config.toml
n_layer = 13
d_model = 192
n_experts = 40
experts_per_token = 2
d_expert = 224
d_shared_expert = 0
activation = "tanh_gelu"
moe_layers = [0, 2, 4, 6, 8, 10, 12]
router_score = "softmax"
normalize_top_k = true
routed_scale = 1.0
balance_loss = 0.000138
balance_bias = true
router_z_loss = 0.001
router_bias = true
n_groups = 8
groups_per_token = 3
init_std_router = 0.0242
lr_router = 0.000427
n_head = 3
n_kv_head = 3
head_dim = 64
vocab_size = 8192
norm = "layernorm"
norm_place = "pre"
norm_eps = 1e-05
positions = "learned"
qk_norm = false
attn_scale = 0.125
tie_embeddings = true
parallel_block = false
init = "normal"
init_std_qkv = 0.0559
init_std_o = 0.011
init_std_up = 0.0559
init_std_down = 0.00548
optimizer = "adam_variant"
lr = 0.00109
beta1 = 0.95
beta2 = 0.95
weight_decay = 0.15
lr_head = 0.0124
grad_clip = 2.0
warmup_steps = 303
schedule = "wsd"
decay_fraction = 0.716
decay_shape = "sqrt"
final_lr_fraction = 0.02
batch_tokens = 32768
seq_len = 256
doc_mask = true
train_tokens = 260200000
steps = 7941
dataset = "wikipedia_en"
Below are experts of layer 2 (counted from 0) of a mixture-of-experts language model. Rows are named router (the router's row for the expert) and show model dimensions 64-127. Each number is 500 + 25 x the weight over its row's rms, rounded and kept within 0 to 999. Numbers have three digits each.
Before each expert's rows: "mostly gets" lists some tokens that are sent to it at least half of the time. This comes from a sample of Wikipedia text that the model never trained on.

# expert 2
mostly gets: "ed", "ted", " made", " became", " played", " won"
router:517500497521533512528469551518506550472481485502516523502528507502498492495500463447485470515471488504462538463486520538490500511516489476490522512502524501513476526551481510478513507493501450

# expert 0
mostly gets: " the", "\n", "the", "\n     ", " The", "The"
router:525516485511509449510493510471465527493498507545519523513514473481501509495455504488509522529483450515497527528489502503457495511512511514517494463535531516515481523512462464496475493510543429

# expert 35
mostly gets: "U", "go", "O", "ko", "do", " We"
router:517535495542544432497474504527482531509479500515489504524522474512493508477487521461533503507512498486488507497465532494490497517454495521486491482534516491526493526532472463495483479491553493

# expert 36
mostly gets: ".", " It", "ya", " She", " family", "No"
router:506481503501514465520475507500492520493518467524516544527508457503497474511488479466506508495494477491501522476452512524506536527530478516497490508521498556493524535514481464498508551477520483

# expert 9
mostly gets: " 18", " 16", " 13", " 17", " 19", " 15"
router:521513486487526480512504506499478496530493465501498523524509463481500487462486488498518498523521493501466519500484540471497517517485469515510550498534495499515474520516465454487479535513490487

# expert 24
mostly gets: " List", "See", " Award", " Film", "ript", "Personal"
router:528501497493544507518484527516529480523473504503530513516502490507492484480492493468492462508477474464493528487494504481467526495511464554510501493521484528518495518544499481462521510467519486

# expert 13
mostly gets: "qu", " qu", " bo", " cr", " do", " rec"
router:510518490547539500551489478545507494515473492517507538527530476507487482505492520483499479489469450512467510489471515543496521487480518554507542458529488512536510536555493473501509534521536490

# expert 27
mostly gets: " War", " South", " River", " out", " Road", " Center"
router:507501494528537508538513512512452515545525484505512510494488462490506496505483502464548510499489461464547485486417530488474510500511510493504509502525521498524464522508453481516516513454518503

# expert 22
mostly gets: " 2013", " 2008", " 2019", " 2009", " 2022", " 2006"
router:510511534530526496561523538522519540521520510513538504549518484483504482482482508470505477494489467493512518482486523495487513516495471540501520487500540492487474522535476476478488514502542495

# expert 1
mostly gets: " a", " t", " m", " f", " g", " A"
router:491494506524509478500487526493473516481520493528523512501491465489490467477472471518504501526488496491493516497471491498494537526479542525504542472541529486582507542512484509506489511482543483

# expert 6
mostly gets: " his", " its", " were", " been", " this", " their"
router:484457497482535446507484541527472522476520483521499481524508447468470476481459464475504509536501451496480507492444502523505522517508511478513499478526498500510472521498469467491475518500536464

# expert 26
mostly gets: "–", " (", " \"", "/", "{", "("
router:514491480505520487536497528482481519529501475527546527528526505479495497465471518519511514507465498496500540513473539537463502501466478523509543488547509514525477524523490467492515558476504490

# expert 29
mostly gets: " U", " Al", " no", " O", " N", " Co"
router:524515450525540470524460495516486530472491483538495518527544478493495488481481513504555508512501496482505531535497520486481481513507490522500517517536527525530487495547493444508494515478477482

# expert 19
mostly gets: " by", " L", "L", " R", " M", " J"
router:512501469487520466533496499510496512477505490527513498516521450501500473496484509484517529521480478450488527503480568505432528562505493512514539489535541540534489502559453478508536524477510491

# expert 33
mostly gets: "5", "4", "3", "000", "02", "04"
router:516517507486557480520502509525466554489505501528523523534513490487514443456458478483557486527495494460493507470489523504487521516513483495537547475498533503500483520542472493477469510483528475

# expert 23
mostly gets: " it", " he", " she", " also", " such", " him"
router:477515521496571464548512517469498512513519477500492512502524460490452471486461485518533486532504481485483504468493497489471515532518519479513522459527500530507512520523502512486517503496534468

# expert 28
mostly gets: " had", " has", " have", "=", " having", " there"
router:498508479486504462525477508518477514512552456544511527502503453483472479496488500445515492528493454504501516495471498501484482532477474480488506475509508492505494561519488507501512506505543452

# expert 3
mostly gets: "ck", "tt", "ks", "ps", "ft", "ford"
router:526499484547556512507477536537486501517530494535503491486507485526504486481489524455519520494482457475544538495466513503492540512509512516504487509533532515544480517517484438487499495489552502

# expert 37
mostly gets: " China", " India", "stan", " Africa", "nia", "š"
router:511514525528556483531480538504544545490532493529537503533528508520471498493484507478502490497501515483496506463500497504469546525498452519476527481528522504531514497511496500496501497494535487

# expert 30
mostly gets: " time", " team", " years", " season", " part", " film"
router:527512502483551500511501515522464537521500514518505497540519466506474444466443476493485469512466448497478526476450476489480499511489499501500462466494476529517488528520500494512518519518541430

# expert 5
mostly gets: " John", "ton", " York", "ley", "ford", " County"
router:544503520463544503496475544545472510509487513514529514522531497490479473478477503444480493524485468486494529449466537529487539506517519499519515473524508507524492530505483481499521491496535482

# expert 34
mostly gets: "Scientific", " classification", "′", " Animalia", " Phylum", " Location"
router:547519512510530469510446511514518527500506489533561543507556475495505482450471515498526485502462477477509508500465534500500505543470478519505538515525523530514477516497497508488501507503526521

# expert 11
mostly gets: "al", "ial", " more", " American", "ic", "ous"
router:505467524483518492544493519553504534504518498504501490514507492495491518498491493470535475538495464473458521487448543503496579536510466488526535482531517493525503538539498507491503487493500490

# expert 25
mostly gets: "'", " –", ";", " /", " -", " +"
router:542484483484519516505480534477507518478521484532499493511525517516498488469484486463522500519506496474499523517448563491477516538457502510509529524527507489513507517538502486492490520514516503

# expert 12
mostly gets: ",", " as", " when", " while", " where", " if"
router:527508519486519499515484532503519497500507460561521497524518455456466462477501501476527484534521498509481519487502490522490534517468490508513524512512533526505508498529511507509487542500530487

# expert 38
mostly gets: "at", "ir", "in", "ite", "ie", "n"
router:517485504510542483506458503520505524458489477519512487489523474472482453490481508455549518530525514506495489495456513493484540496482505486521491535526501489512466546518465451520513507496505489

# expert 10
mostly gets: " second", " third", " All", " eight", "D", " six"
router:528495488543523460537504503509473517490481490539497501494540460493487540479449488512539507529491484464500500483440525491489560517532500495493495496520550493546498527513460457491487570511526479

# expert 4
mostly gets: " Re", "ub", " Ed", " Sp", " Mar", " Per"
router:509528482510534483536458502517499497511462498532513521484505468482496502508486502524509493500462472512462513486455532487475537480484525501488534511497531492540486505541487463475525524476499478

# expert 21
mostly gets: " in", " on", " In", "In", " after", " under"
router:500506462506512516521498518520505504476492477558531550512514456473496488476434484426503493503456497485527552498485531499518515496523518491512510537567489497510463495518499473472460500490496473

# expert 16
mostly gets: "\"", "”", " =", " EP", ")", " MPC"
router:515517526482533512509482529514508517514498470538527520563505496480521503468481494497483474506491472498479488522459508508475479543543488485516507515507531522546485523511497467509499506512502512

# expert 7
mostly gets: "hi", "ci", "ti", "lu", "mi", "eri"
router:473503481497553482510471513490511527529502478506491521561515477491515492480513515521501479493498451515508505508444515502475497508468499501515531514512517530483476534588453481483466500468484507

# expert 8
mostly gets: " people", " members", " %", " USA", " government", " kg"
router:510480504532536496526478518483484534544507482507506488535510470501491477501460474480551513509451459467497534500462527489459509543497492541518532481498535553522474564525450489493509498513533495

# expert 20
mostly gets: "′", " Binomial", " Synonyms", " Website", " Genus", "″"
router:510518510517515509490460541507527509491505467527536522560492478504494517493483506488502469470492467490503501457485497478492510506496482524503530503555540499550464529545494516491511486477553459

# expert 18
mostly gets: " can", " would", "end", " will", " may", " did"
router:550510512488522499540494529537496490522521516511528509504519491469488470505482504472500472553478454464478532515491507516503536508513503500509521467526487461510491519534472493491491518505506490

# expert 15
mostly gets: " and", " who", " which", " or", " but", " &"
router:506515488501505454538501510486479537549532475499519505533527503502461491493465500461543493544464513472469504556476506505476514502460503536522490492524538545540499530522478510503493523491529463

# expert 39
mostly gets: "-", " de", " un", " inter", " pro", " per"
router:514520503533528437534471533525493501517461514534503502528506496465529526477491473459543499532499486474504502501494502496513528517497490511536523518524533521498500547518517473475508519477512492

# expert 31
mostly gets: " to", " from", " against", " at", " for", " into"
router:528534477528513486547501534530462510502496457490523542494490484468477465498470477457503470542427476488502497506484524546489520508475512497520519485552524496490470534510515520506480530475528450

# expert 32
mostly gets: " use", " res", " due", " up", " home", " high"
router:503535481476564505518451528491503528452530483495513509481520507509462509503446473516525469538436470518498547497496499490500525528490501518503528491538495482484494540517479526479493530483510454